From a checkpoint of a small mixture-of-experts model trained on Wikipedia: a softmax router, 7337 steps.
Below are experts of layer 7 (counted from 0) of a mixture-of-experts language model. Rows are named router (the router's row for the expert), up (a neuron's input weights, with its number) and show model dimensions 0-159. Each number is 128 + 24 x the weight over its row's rms, rounded and kept within 0 to 255. Numbers have three digits each.
Before each expert's rows: a language model's description of what the expert responds to. This comes from a sample of Wikipedia text that the model never trained on.

# expert 0
What it handles: Name-initial capital pieces
router:169115110152151106175160121097101195093149165105091127088114173118142146112148118120133113118149090098146139137167137144161168124123160128141156136122123161105133135126103194117119120172104110146112100111111148140118137157148081131097133150106142108111108117149091166105120137117130167110167154136135094135144121113162143120169140104123143113122144151106120109163106117086156092117116158130134126127123122156148125085100099170146136141077126157150121127142148118156094116140093096
up31:092125129122125109129116137120082146134183144127106117130114115123100166074144107153118136131163117143147137108176161095178181137132120146130132134175087131079077124142135129110126147115158142150147157112102105131158137143149108172145182124171157146102144140136126129132097126127153167144153118121074121118144126136175142155142137149106113114154116169169078118153119109167090171128146156145112085126108143123122113145146174132151137117127114119123115154094112081120129129138133149
up32:120131095141176161137121112121119115139143131142131128102116124147082099133126095146112112115138095105124144140157122123118099041110160111129113115113101118104148186176125159140148124110121098144139094136113132178113119150120081102107093134126158165116112127119148158126139125104154138130129116122133128168158126152160176104135103142136096144130151126110120074173124133130120118110109111105116168110090123101147125139147151152158120147113118151160138132156094038151086157116142148
up33:122123196139141113157153083138153173122122123165157071139129163134137140126185142153142165133123143086100162120140135124141145074179147132150134160129132118131112124118131156090097130127121090121094169141177136154121119074121101166116171097153108098155127115121151134137119130099122143125135140149140132115168139080109170112119151124144126163111161092138118150120067145126133131090100110125112141163128114112104131148136089139142140117116107158143136129115149142144163143125090103
up34:135108131145149100108162124136108131108162147120152129187118124120100111096146158105110121142113125108133150122147110104157154149138143148151128095108120118130147133127085136151111156119088134084089119118120159137170100164160104147136087114157138080117115072129103128155151136108140159151129147141084149169167122091104114140138129161157131131144133083096134117171144127156161145128139120141171144141119156145155092120077117124116122134141110142176148134144146095132139110160070062
up35:094136121157123157128100147129100176154133092101122121077134158113117097133165123117140153127107146177131148096117099121117132079144108160182138102126144185076125130150146132122130143101092148070108125097119138107144120124094102155080131131099143126127097135055130134152150102108103119168122112103141142079153121120140127112174138142123133106151153089107130100115155163122109136153148137126154123128123132146141138099093116145126162183127111161117126135144130078150139109149142128
up36:136114144154124098155141135086109108143153137087097159132117111083136163121135122110145094122128172090142093101132131119171141113182091122076091171090136120117124114136136148146144096141096125128113095145109140120146103096125144115130119064108126093159138128148150108142108085135087106141135118080106092087134171121115107131150144106133111122149113153119109134151141131146096109135096185110121129136153165095104109099153107142150117105086176164152126132138153120123114168148117116
up37:138099130118117144112167132152092132137125160089157166103152092115126167144158170159118135129135131151113144123077145146109094111114108130091173125132127108151104122183086116120095121155135163069109171111127137129116127134126120141119097132125136157133116107104130150139151104145091170130168139114163110150182120129118133139187134136132108148126132118115098119126113096121088098136089141134151122161163141156156118094181147142140104146115149170094102137104112112129114128140071086
up38:136137128154133094162131103103146114105167134168117094116140109148089073114101075141085129117106100096119091085122152126136171090101094112111131136126101147148139112138114182125115144134126116104090139148105121117114133135094124119152149114106126098074109148103114085122124137100114138152138141122144140103092173157085123105124130137119151095143102149140097170163146094131087112131144117140108112179107143156181148140097101170146126143127128097138117133097129093128141174128151121
up39:131101150112180120128146126124102179090110133144132202125109110133158156093126113132103144127136154149101148130099152131161139114128121094126135120089116149070127150156105148133143127094135114088140122097122181131089095163133121099132120145075128151140114144129090125113101158117128111130133145166128112122139085141127154132127113082111174148147144136093106119118091130093154161115104114174106104159115136141150106152163133173103141145139114113149158121129111092128162168139183135
up40:124080097113105084144109169153155094093158116146121131174124109135102166115160135110160113122131092079170107118111083163128144083136124155161143115156146130110080119100128111133160177114145126110142124067112096096151082159150130116146164140133167103104121126106147110110127154142138130129150107120137134136149123087151118113119104170099134133127094161094082104128133151105123120112144131125101147139192101145165130115140113133170131153139136116123161125165158128135114117129106144
up41:113114148170175124130175111126096133136094157088152111142118101145103114138155099146120116118123113117135129107174131116098097189153125131115145165129142128136090115103097165113107122119121105086157120139161123122158136125140101138088122135123132122138166124111096115113102115145109126138161141135119068093091124163109167109141176105128174101148157143145107158115066135127162120139101097140168097111135187155108131093128103119122127121078167130134108146155126125131092109099141123
up42:095094142128159154096122108104149154082125112117094145126112098110148094169130148142142128105152109147119145076144162145149083094102135135144143148143116115124144124080066144081116158152125089120152094145069117127132080157141134083154167147131133106121140139128147158127136154097112135162141136110143155113152134140178111138123103148123090101104134119136110144093127145128126144144117111146104089123136076111141103079113109150086128100108154159140142141146141123172124118134154088
up43:073134128121124123131121129099139163114106124177144155133151128122124160148140112128148084099113105099122107112091112057145186127091108152091116102096094099172129099150132166130145096087154122146159124085130129172157147135172104130156108108113163151113120116167159126162126118113137118123136131175127154167145134121108119117163142106157102170146119124122107088118127155140146126115144086122124105117110113064166145158131101141095108105109140120156126154144124133133092123129125152
up44:105095125107123138133158078128137147129113160113092121149140129128145168126148100143160167162125104097116112128096120111165123112114154150149149121150177140098111132132099115140108136176157167130102161116098136112067126132141154170170120139098169150123123145115156116098113135128148111118162122076121160122109135128143094143132110113096143119152133173153092134162084113150151078154140111120158120126128145132127100156084168147146132129154096157187162100122131094126136105130166118
up45:079121129117163112112147128144122112138141109112166154108167166171185065090123100107125118089139115145176154152129106116152134133113104109165120142096119122103139180108145161137159154131146143139110169139135140145162124137138143131107088147131125178102146127131122110125137108092133155120098124096121144109123130180142088112160156138156152133109106155117126144116114130143140089118154120140102154144150111135116103111117129127202144123140106127159131136143158149160165119147112054
up46:105149126088097115126167125143125121134086179156089122098094128140119091137106163163119130095181151136131156077115175066152159146090101171142126132133153078114151155124132142131118125121140158116115101113094111124137115155116116133124110141121139102147116117111117137182094165097091160143165146128112130140112145140178130108117138153109123111083121124100153128150081096136121116116110154147166115125127117129168126136173132118091131146093114110130138138140150156122108150131070113
up47:141153106140119099114132148152107151138129148113127096134111134081159165080141112126143170118098109132143089101137109138152129091094108096126143122112153142116138130115140147134105140116105116115126106147100115152120105136088130128109107138100191140108155187160140118133126139079145162156144097139135099122081091079170164096107170131133116179163145104159140110156128101109171144125103168160106146107166172109145169124140094093120137126125121119139103114143112132169147133118150134
up48:120125126126104141140112152109151210123160124105148154126123133104127156130119123119117174109113115110156122097154144148097127146068113116167111141134122116102154144121144175093133161110145088159102118132109121150115103134121112117117123129102157098158172077165089162103098100122095145102118083103134172151142106123149118123114152110127149166110123173137143094129119117088151148063099141135153163145161131163109100135113106168101137147124107147145158137101113130122126106101122155
up49:127124098088122120159153156125104130167073142125108124134093132135111101110111124149094108162097160150128114163113146062152153124139119112132149122135128105078113150113126138119153135112135123145105124175162103107145077106131146167110126126097134120148133125154130144120137091125176129157147128083160145179119101119127088113154116123114146152136145129152146121159138169077097108123103116146143132139115123112110102158116077168103115090118142138150102173129138179153162139137133069
up50:105153147129150107147094112133096170132080125110185098085115097128122079100062151115150134155165105115107124149097119155116126124085132132142078150127142160143122105133103118092154145153107076129113140122133154154111075147097117130117132126138135106118151098159144091151125114145116116121146161119157133136119122087127140130093146095143146111121155110109157148128104121172102105161172134156134111128130119102098138086120113140136122076108173124138163108166111088116127107162136133
up51:142123088120151149134137104056151165097121126147136095100113091154109122129122138113127124138082111129162163126101157132110078104118144065135146128136131159154135125124167166119134148167145124124057116139130152123134114122123118155116157137087140128167091091175135163118128112077131113145153125124170108095097109100168081139127173177104134115141119127126113128137150101134102102138161128134133114119111134115102117142119122153170112138138087141110087123171108116130110152124105107
up52:112131109156105151134147151111136117129157126161110143146153152175127130155135099140130110119119085128109139118138136108142150135149089105117145165096122138087111126165079149123118155088142077137123135127177137132091106116135132137128121153153152112138129133136132096124089113111110142128145112158077120115137179108141111073120129106120139118136142084131132166154121088090218114128130169167139160124131162121167066145118121103156142114123119103107119127181119140172159106130129136
up53:097119098123113109125111090144132163113152074101096111176120113111113171100101120165111111101114149131135147106141146098166132113116160118124145132096137125132135147190132139167155136128097144147174109082115108133133148141130128103125160109137176134115132139129100145146125166096110162101143114105107123140131107128162149080161111125188156153100106156143116110085163111138117076118143117165101131112143151124135102083093113152148123142144132159146097127103140109148160154072126127
up54:143125137105118112131087091133135173103127122133108160110138140139130120099142132131169109128112097132138140128167152119121151080128146160132070160129099179126128148111100113131133147106166160095100107131091101135119145174163131142130129123096117091148132186136091147107132150136078104140151092130157157166140120077132122130146143163163155122108132138121100138141141154119141134146114195130139168136105150115118136147127162126140151096138132176128101153116150109105101067091118166
up55:105126112129148100121153135133120124112131107079119137098132131133094161140109131126126097149145118154121158128121134164130136129108149133128142133079137151135084082151139150083073155111125142145104148088146115117168100164111105143133161121133131120134188123077118130113140148160144162085106155091118141154149085107143070135084133147126139106168108132134138073139111111109157121091139160128121109144127099147142147142176085160126150124111128127157067156086107139109143103131141104
up56:138134136138149118124141147132105155100167169129105163093126123103135129141108111138129122130126148140152138141186121086180107128124155090121147115147160143173132095138112090156099141134119136114184178156127170117131139090192085183119118124120125124052109069124121148113101138121093109135126117111111142121128113098171140123121131122129149137127115167114130128168178172094095109119151133119125124082119109131105132132158094118146106120105152149135145169121131144109109147119113147
up57:099110092100146123126136135125079090125116122161123126111131169101128082139158095108135111102059125110136118156142113110142130142126140107107101123197121121062137094127171126161141105094089087142161139116139120101121133116079158123076106157111147139146132102131106132091132146152074136110121109115086151145153111120127121107114110142146142093141134135105113158110100118148166125129131133126094092131128134172098137115127135158164147136112169127129128109156104126098117173094141093
up58:126149113127102082125156078099113100130139131148098118112148103079115069111093121124097139077135113152161136140121137132116119112097137122096132155128165144160079151112134124183148097135086116147128127127125123138102093142120070137117090107131147134141137081131125145127092145111167138166126105107091137132118113155149093155147122140106157129105137125172162143111127177129107149146122158154119129160135173141160109145128095114142150124122094135132116135136170112171090124153174088

# expert 1
What it handles: Tables and list data
router:100089129123145126169124137079116148137158110127121124130158166130121127129127105139151101091103115107117120119092147092091163154140147092119115137117090125122155147110108154099143162167150095112108116111102129146133113159159126164091118059126113076112117170131124152114139105151120132120179143122168186145111097118155167176112154099125142141109118175126117141158081089130143110148088128137124150140169132129135155135119137152102131094173152140138154157113107125108118157141135098
up31:116157115167083103114147084105149136114126136112098145116115141132116131093123162132088086130139126090132140108099109104122179126119162116119101149085104129074123113126052148094159143154121097123146147128142137131072105101130149133134127105161124101134144095133142144119167130119134137070109120107176151141131137091157124118129114125174117132139124120110097142144125154141128133086142110155107132138134126112150173122123110162126174111151123150103162151088166115128077119162118179
up32:133145132116128096123097126138120116120119115123100146149156092123107137127105118089144103078147156093106141120116149127142108171152088146184142177142141115136174112170130135090154132125171132121182129136151119127133147140124081178130164133131131151117123128081133124130116086134153149068111126107117154119118111117135093126109129106145137118095140136092143161145167115122140128088149140133101104132130192126140138127125138110167087125102163127137072111150101132105080141131108069
up33:112125164165164162124136123122133103122090138133143133094134109137155102074128105145157108161120142140181135110150147117153146151142136138122144156099123126118158108125118149123104127138135141095157110151128134151129070158157129113140161121145167112149168128079123166122138146142134115166118118120095138116116138129152117146100087119158127100132121161124120082162110129123216097145140108142132109172149152143161110087110086148099125088132116180118139162136081125160136126126142078
up34:115105097094143095118157117084079115120130124124120132101128127136164114139141099073136111100135104170119149134125099144115125109095111136082063090127108141073094121143152142132140150146142119086095118172125162118176154139088085158101134127132153152119135141091114133115096142097128151133124134088127101111124137133170147100140067104102097128151142107125119107106110124115106123095096104153131133168136067107085116106158131129103132160114109144124117112145134130095127111137134092
up35:117112132121093136150134116103100057098128102120105127134143201105125127085165126121141090074120141111114133101130105127106115123100134101169117133080165113091120149105154147081141107146180122105131147113084097093136137116174125118106122165090136100145092135128148140139149131124113101172143155091131155108119143131154141130162136125156135143141108130104124133129135124174082127168147127162108108140147124113126113114146100080112142142082112118150115131133174124176125126138161123
up36:106106150094118123161129117121112135141133109119119107096169123141094161096149104095115172148123104109092186083137132137102087138139130119105139113110088111139167108166106131165125139129116113117164128111107121167120103116128085107083102136114139060150140181099157115070134090149137133179149142148129130108112129060138092132114127092135127114124137139110122131167115123091148141106146123141072147122164114171105118148111120115131144102133133102148126115108127140141108143126109166
up37:110152120145147145107104149134096173147170155160102126168129127114145145124100103123105136158128076145105137124128158136108136191100141120117137170136079160144151100100112114144152145151138122160098088108136152131132138148117092129078107107149103109167156156135173148106072138157116113105150190119108138144125145134152136122118121119147120137139153132135146145130166120072168114136085165132159145139141128159143169103121086125145153136117146123165099089123113120158096143122150147
up38:119137084126164106140159129164116114146143097088106143135164125118157126103131086094151124124162089111123145117129150153107123179140156121138128130130138145140159119105130132123093174125152137148124162117124121160145071171128151154149140089125141114136133136143132105127144103103093136148115144116108125164077116150074150159169115142091098111129137152120150141123126125154116176107092182113091152149139151119130121135086097107121131051125112146132148117173176146129126091106156127
up39:118094098194129120107165147135128134177131116157122146131114115112123139143134153137164118141078123149085149156145151156137140103125127135173141147137155118128142148174150106128151127125092135138134112091096122119086109145065146119095130115140121135129156143133168132121128101119162162155121137112131121166111112103179172095151188120107186109143116122093150115127146176128136110107124158117133069189125133112130106109138137099101120148133100148147132172120095132143136106149142144
up40:138103091161129069132156128091121109150156100087142152122114131095128127094102125172182101119115102124124123052109138149139144121126121104119178142203112120126110145082131126115128111120159090156130077132116132125139131138124127119109123167156147156093107103174124142149140134091084111129157154130138139136134138112117090124129111104129150165150148136122138180154155123108140098108095150117134148121164114137161121137092138127096084109160104162093137118123138144132134144132145088
up41:135117120115152100149151148146137152115137118172128143108154115128151147095112138153133080081096100135106109068143114109113118125141138113147134113168169179139154183107118126122134171163144130159147130133090103144117123158127146114145132171134148147144078145108106139155130147135105096108133125108170164136096164131131172084112132135147119144100164123136093142172132115100110145165084123129148107160138142114161110121155126106149128086101076097108107141154123120124139180170118124
up42:134081145078122120150129164094098147146117118122119092095099143121116093164125136109122108107126109082147142143153146144146162129140134103062105179148088143124157168129166120076167148113154172111162144156179110130110121160139101123125151108140136154124095125141157179107141146126089164137162128141103106135135102117109132179095124125155143093096143157151121149135151125095159111147137117095139125132118089134153136135098104164096142159122109143135116101119138137117111140126091134
up43:109094122136113114117135128150128085169108141149087129097147131121143128115141101147184127133123146108078107135118123126164139131113120083161101174105144108135137151153111136126140119145146118099068160142109148094074106145118105140089115178116120127127113129080150123126128127181129120114172190166121141133111144129112133134124091154172101173135109140107098129189091114130120094152163159116140177113131122162116142136140104141098162113151117108138125121116119140145130158167107147
up44:135151109119132106130141143098148134101140163126089135120106121123109126147140112119137120149133131147151141133145115104097143137148140075108143158104115130140104132105153119127103174167119095099151093151109137146113109145093161164098182125074131091155131052130133122133119113142149129118118142077158127119100088096131108108117150103119129184169104113111118160183134089150100151159158133144140175139147151120148105164103139104099127099082148106134151101145162095135141106148150113
up45:158097125179111124130147088147140140116123172109116136117142118106099141154126173150090146115073117105122096118129142127119139128109139095124097140131109123141091156125123171103141181100138070131148127124132133139136118139098108170148104123080139108112156137135103119123125109155109162101122135105120118174126117114147108137134092129120105140100098141091106126128118098172139185108149176149127140110130088179148117182133127115150138164154164159153151128163146159112151109150127071
up46:139142118116165108144170111138156166138112083155116113142132108152184099111109090145126138140135114113113112095143140149119197107127120096121140157119148099125094118122174113146121110111076121174107124089136166114143124150112106177098108170119155096150111103133118108116130161107149094156141123096120113131098106083103123107116105129160148163119146121106150146119098164120131103089168130118121128158086092138139157138166145127124109113116175093126074126172136137144134138132118152
up47:093134157126135097101115105145121115126141125127100124111143110109113145114092135123141085136105124124121133121126135128095104144145154124131173103119115114116135128121129135127124112144106108119155134121127115127148141104108117160125089131095101138134083147149109130120129161132127141082120116111133141118109105108112121164056181095145124138136092119113118158137089156127116142140156124127150092118170097120125104085088107240135180134170161115133171126185137112188102121154111115
up48:109077129099149130106089126089127153103137121134146152124164155165130112149156171148179133076080143038172133130107093127140129115116122106121124137147141139141102142117144219154124131147091117131146135121140128132127093181134135115156160108140107116112126145122137156140102119134097136143139155176125127097165144132125138093129133129146151119130127112105196161131154108100157140152140132129092094134149129136096129101147141087125139124165149137137133149127139112166122120139120129
up49:091090119154130141165103133133078133095120135125095166104186157104114115149139145126166088131130146095135087122173128135112096134130099137141155135164094129151095139109160147126129111107155093096084130129115144132066123176167140159130146115125141141146155144124141129126111096079142146152134129117113155151145087139145134110129167156101145188134125159170139116122142164126123144129158107113129089139124138111160129108152068133142139131123158145153165096108127126084106132128101104
up50:132125091124139124140111136115155125113134128111139122127113142133168198127127136213136097130101116110137086114132120120130141139094157121106128144102154184096111156137106165135098129153083106103163106165136135112110117148139093109130153087090114125128104131097122094105125101118152095156134147119149108111127077109130109137101124162102135106171127115152133189137123150085184102112129149113125100141156127074114138152168122126138145098157145174120124135143129131093095101123133114
up51:089176151109101141125111125125119157124125129141124090121131110160153084096101156128109145113130150154150086129143119113124098112182162083125094141123144154143151130113109132136132107092083090136134123122141081136118132119149142165096116113095121192139118128163125159136113153135163144110116122156124134146131143110134152107103119083120130156197100136111128165148110117091122076127167132146141151158124114136190133138084097133107116160148160153151081128170129130132104153118139150
up52:151153095114162154114126104106108123123092141121102146132088092149156122108115108103160151106117118116113151096123121108152130120170107155140118143143074165140111115095091156163118127094122150126100112144146082100138112098117095108093128121115093092159131126111087099101126171118157154127140131111132133148133128110117178128137134140121138152134154173098112130131104143129145128092121140074091122112161150149129128102081044116149124088152146107141100151128130141154130135121193111
up53:084088118149169114106115156087136152117125125107110121132131137116160119145149186143091103110140106130132111085127144098165127135158101121092158125143127148120132133120106142112157107106124110089110082173122123177092168134096157149123092078135150117099132143109151115109149148144138114160171136119131105097136137115150181142169114121142094109090101160152095117138104116123107093093138136144103125111146149145071154142095111143123191114141143123153083137149139116142106122100118135
up54:143137114119109115156128117089096125107109189090082109090145149140091128151126107143131143121132117112141144121155100117122142117148168147095134151117098146114122143113147123115119145135131127159134104143116120093120078156139096109097115134134150087089071132119152085136171122114101133141109097076116102135131132133102115136120115130131168094151164082139122131132147100119130147114127111131084061131155163144150155129129161125137169105118088142200134135103130127164146151158182138
up55:127139107124123142136137090097122165142153131118135146100091140156122082114175106135160090154144174144089153146119146147108115136143166142141102162152121135137108147086093077116144165078111124134157104103148114080157136149129119141145105133161129125176143141128120126155115168097105144144140118147145098144122176080128155146119112154114147145107124087134112122151140147090108117118120191135090105092157128141152122167136149087149127111157154139135126104116115147153100145158097083
up56:125116131047136100143113137126155141172135165099129126106122137113108167086136119179143092120094082101122130112111089117104135110137109144112113157129087126133119095142113124127129171139145145175115111152131133177141169161190139126091070151185133121132113144142096138118119139145133167114111131123111119127120133136145158124162187135150099148141134131151114135133111117123132124131134131095112127146163132105120104153090089176130140110146122098116157151148098063147139142145140136
up57:129111160160126100105115103114121153150122110086149174125120143175141113156099097109134153078121091113147159100111101118134168105113189124161125148167098092113129120123134096102136129136135107138103106076145126088099104160089121084114115111151149116135089121134106132148090105116112109120109138082120179141114132130109120115143157109137136176162102155138099130149124141123164106140088119108148171164159138114109097087138096110096104096110144110141133111122121122098123151112091119
up58:136140109158129128124092158100083144093142127129136088124158146141123172122113136181143150154139129097152152099119129154154129145119151106110100148079129158127109151155114146169151124154129101158111154144100140157127105120158106172151118111160137128188143137170162132108128119124085110082135117120085138103088137124081160102079130118090114128111088119143119142135119156106130098123129109165146163174086133150127110103104126135146122131092132142121115145124136115159093163105104075

# expert 2
What it handles: Mid-word lowercase stems
router:095131094080112128087147059124120167136083106107116161119147109112114141109154136162116098108111132151121145080116121161128108076114119161171112119131141128126112141158103113083122148122130142109129144118135120140087111125142120151115133110114165137110145129098175132160092142132124104092134113095103141123079107136120134115156139125102150158177084116122170110154137112092137102178159166149112124140153121163137096194124106161129160124102164112138122138144137121142116160155128145
up31:097083147095107145175155102144126129153100129166125078112124110144130124123159140150123119113063136106122150121122099127118102087135103137161110152110099140138123143148153093141119117142114141055103109117104107127103144136130151127130182103133151147076099156176145116120146085109094129149182093122120083117130161129123109122092102104177113122126134144107123088121107159130135149162140106114150175131149150122108155107139095147130161116101137163101159113138152130111134115159121136
up32:123098097161107103127137133138141162133149136144135151122124184114114095189188134124146128130169119134125087168120138132127167121123125155120102154161121137132169130136091130165151121184119136137146135079156131143075158107099111126086132145166120130100139142145130127122115124078149116192146115141136129138125076118148110147109145157133124180149141146191124115145134112107135093152098151105079149134142137123161075126115139116144161139144115148126151121118144144124093149137147154
up33:102139098107129120133126078098139133123113171136116130106143088134071114147153162124123131099138120174125107129094128157092083143115125103147120156117145113126110147122096151095131128133136093140155107111141117130075099122141114109130095134152078080113070091139155102185163133108131110120161090120099126099106122139116168143165155124144140148111146143092079133167137095147132121114135104133133100155101100112121126090116070108164115126138146137146130142107144130116077109148120161
up34:161097152124153097144153138121103166115144150150123121101112093108137133102087141181142108126132138113120133103118149118106144101160172121111182098101090132137116131126089155101139138126110130132137136117142105150090126139166100110157111127117133088120092134132172138137135123118129150134115096098137169106113135090106142133120135128134116136151095134208165135097113063108094084139160101146117084130164158170121095068105137119120159107152137141148128118095161142114151119134123155
up35:093112119117124153146165159127103112093092132155098123169133098099134180126163116106149127103153107104115154144102131142123159104159140154144109149116134096126129132139129122127128118103080122111128158134136141124074087132163152128102094121126161129143129100126109148146116146135086168156137136152104122153101089075141128124149105180106110143079140114108142124169114116118126150166153114145136139116148104125156138158112077177118123143114086136091078174073122157126136122124161104
up36:123129130138151128167130099114052171103149131112117132116088197116101131144116109110129175095084136135103104115113101142138139176109129106142096111185164109122104120145102133164130134124138071136122086138119159141140113145139078152142162146141137142094145102115147088086129129145119114096117132139093118129098135109131155148165104080150112106142112147153116122118132119104191125161116137126108124120140119103142151115143151133153143141150107127102081144148147143099103172135150143
up37:138138122078134140152172138171148089108055123134110106090127120098126126129124102127134139134148113132139097131185132133135123088124130128147140108102148130111138110130098117139141113133113109108090107141168120126119147151102119160160119116097112145112102161119141120131160128114124095164108079107096079111167132103128105142111137136176184164138105131166112166111120129065124093115101119106161161133173119160131085138133076112171094117137163124133115110149127136144110142128161142
up38:083120110151103128163111119153121172097134109096111153130115095146141142104123114162153126084128184136142118143103089129096125128111096096139171095113083127080111149115108110099111122180139119138132131121123115119110094181127128101099152133066135131148099141097131126155122118136130141106083153112150141102086138134109073145108129155101119140157118085081086133139113159116105122118108136154143133127129151154132143093102125101092133124175183131152130107125155131144139119156156109
up39:143151137136114158110149132074122172120103140106144143097135153126077096135113088141107140104128175148159163170137123122109159133136117102110147164125127165124111106124093131166144151111134149118139089100116158157073061131122144125090114127107137124136135107112157135099095166133142127141091084116102138122100098127103131107124084130118107122178135131162152118124131130134141120113147116141126129144124076153119082121124124150105141118075122193134142125124135135156073110102170097
up40:125103131113106141133134161134156173129135154143115138103126141131129187086143143138154150151109118095156135118122135088146152131125106116145125160130120109093129107092072135098129082122127151094134150124140137125177090124148149151120144125137141170151107136124102122110118142143147101115120090169139142148146159124127134130131129100132155149105068111115133108143093095116126064149094154141114166122111112187200139166128124155156139134145128174133146135134091124144146093135059128
up41:124118089133115107133097070124114188120142106135088162135138121081130125087100136094138077124119144151131126147127141076111115096085159139147142142127127120122132144082137087139125113126128120129163130101100100123149144107128121137172148126100193132092111126142117120135101165148086126131105122104143091150069129118120135138140190150150116144127079126134173157134100090113149134082103154095125157141127100128142152145116086135141127150134125141078144150164151136124100142127147115
up42:093089112161145105104125127123113102114129148137132089158128114118104123138120106101138141102094136149096156130169152116110120133128167142156087136134149123147125130090124136134127142159106151137130135096133163076124115145110155131112148143129169069169079152104148155147108112173132152115125121143113125146134159126075149146131109163208131134149125103115130115158117107104167146112081093136118165158135170126136150081076110108138147103168126136102144125132145143150102117164133087
up43:098130117092113147167127121140102123132123079089120126086117132111119086115135122095132076145099098115115107061138122125173140109096134107132111155162097128130089127125144142114116140105130128137103102109122126147084107110177142141126082153118158105117139151151159100113108122180136103161129096147152136161142093112118115122103158096112137204155132141154174098143160147139149136117109125106147118123138134096159139084085104113097124167111173110130092123112104115120125148114136120
up44:126143127114107101115175144113131128104119095088166118141122127099146136137099170142127151081148138121140144151142165130132116114114095081138129113096113169140145104129107151182158152163165134108108128131153099082105111108130086117140143153139150113083160114107166127153123119104093109105164142081145142124150092124175134137157098118120156168110099176093147142158155108153109119112084105105137131122108099143132153129124160120166148157147093140150133113085142100135106128174108147
up45:101105132142112143125164129140114101097118127104121147121109163086141113151138127155166088138136146137113167113095129120149108151121123152162089133108144155122115104095129141164094127137099128158121170160102099188083149126094087151118131156107104137147113077125111078156142084102077159107131099091100120175141139097156138168119094149132139100128115101139095148157119145145120137090136128117113093122152108102173138108137111108173113159123131125137122120148117125152154089132094105
up46:064122109116159104153077114102159157106076157132132108131120173150078119081136098133136092127113167118137115153147143096146103106160142110111134139100124124148097106125132112144102125112072126123104094151145136122142126126081139123112125148148106130133155121130137156140100127128122123152159163185097129121124140129143159072150156150155094118146095127157153148180133071141141146105135129168133115154145146172134113132093119125131148139125159141179133107128149170160129141138099130
up47:132091078112105143080125140147146141118137129153096129123147095118133135138159117089132115132084152119106137147151166123132133173114081120122099095110119126119143124118110148051107143098124138143137134106124067151091126147177109121101137145150146118111116182160170111129132109139113109137120139088128151127117110107142141094193134159120136069131097118136111154146124154121136149108111176137106113104155151186144109151097152134152119148140149125124088129146138167098142117088110133
up48:071118101137162129135113084110099135145109106126095086106111106093130102134069138119164094086112133127168124133140132110165122167094123113133110138154137143117146159127158125099151130088142143096146107130142141115175142118103101126117115090154150129137132151161135161089120140150087128150117113140138128166156116126107117123170172163129110123119110160079096175147126175083075126162107098134094118115111145148113096142096127133108162111144143132088161115129139108113116149097120123
up49:118149110125147097154125139138144131111123142140096120115143114155148113121071108147115109065114120081131162159111131113111063073148150110119114171107137150139115121101110116152138146155148150136088150064175108126119142132117114149151129157122167120093162119142123138140098095158124111128143164152151163125120142163107131097151136180165141099108109101154136073170116128085092127140113100099111112154129139111142120142122126101132103106105120119104142161182118156122104148133143132
up50:080128119117115104119138140149145115136159148132103154158160172138139074140098178138127139151123163141155148103148137095141142097144110149145128134074105161096125136139111145147184162186139134138132143119128164120123141179141114086076140114104164112153181122154108113182143139131127114165111140125140132107136120118145138107113101120163131101117137154146115129132119152165149121077109161130106152164139118131112157100147138141117154119080103173102092117116129139095127140178123115
up51:151087133101091168149128117113088106136062113095116114161141097149137117080145135124131140128128111130145097119124149106133148131175184114127114136100150142128150124156121140138080137129126121158106137095123110138156118120161100129161129064095155113139100131135148086125134131112112114077125117147131142101145093094122155098124121145188128108129144157103151098163159162152135150114142093132176137148111184111151069094116107153125152135127123144123128145153133174124097112131112136
up52:105131074148120124091195123146155125143105132149076173105126120158114124123157116146132148126126109153154091161128176116098190141116154139122146098110148115123133152145090124073141168152146147084113111162077138139101154142142057146115082138122160144139102126110094151099105136128107125145093168142101130160140141125107122138133130122130113087144144141145163118111091107153151135121133107149137152142121131142105106147137141154139148146115132112096172132134125118089118151170142103
up53:078116135145134145073135164125163131126116089139083112135128136122103145120076105149146183131140124153107153110109121105122137129151122105138091103126112119123105143150136131160146135118128126081117129113105139163128154107095118114138111113101150115143136117125112191121156191124177149140157151116134154166109136077128122154132117132145102146154106127128175146198173133138130110133126150143127116084158115140147129086120099147143117118088147149115075144110081103143160115165110128
up54:081143136123169108134164106113138135115101132184155109097095163101116144154126100180122120087182138134156091114128178100108127142125157112131138106100095173146130108149150114121121105108134137125109103154107138121146141125154172146153159146166105122141145152149133103137130123145129132104096131111115160125130126087163119135111116103105133100121135113091098142147137154113202071120134154100140117155172099140132150132065113094118129092091151119115113153122133123137111153149108103
up55:118112107172144139183117155094143123110148162143089146136123126140120089135101117178140086144149127140124127105151176140137152181105117140134141143155119133101124144075057140122103099097162112151119076088134130171151110120117121120122148129130140159102125138091141179120191103122172122143145129177137112175124122149126154140147129131146105098130117131125157098121130140130137070103151128162143117110161121167109164122144090114126132141132122120102117107142144123144118100093101134
up56:119146135176180143140135094136089122144120087101112101134099154141105112081114130155144154109109121118122156146158125107126120119127087142116183168132158132134098163125153123152114163151101119131133101145102129206117153151171163098138140116165138113092134146134130098159115107097111139074142154113110139158155119090104124103157138088131184117141129155168154117137110116094129133166103145140119153130136128157145117148135122079116150129098154152140111086133144122140122104098131158
up57:123115142126184125118123137171127177152124105097137133161150114159125133134172138091115110099166126105148188102117137150134164144127142111150083121114097114124113126129103138139120081134102143162137121080141159149108121126041155140151125101120111133102120112075148112146105082169139142155152131136197146139110122139138136125118120119107186142132123105112134137133112154166098127134152136126163152164179131133127140158113117140139128164110154131119138112177126147131090122121117108
up58:099123121135153150115139090158125129105149165112105148122158160096102177134159093172153136139128101104091110152103141110134116168133153099129178096127141128173132150126109118139115134135168131172091178109124087137145119174115137200138146113123122128129152114177112115146098153174120094152133145167109099143107145133130149094137133095140177156160135143156108139126135082139152171129137101099142114085125109150118104144124133158132119163110133116130125097128137137127088106158122143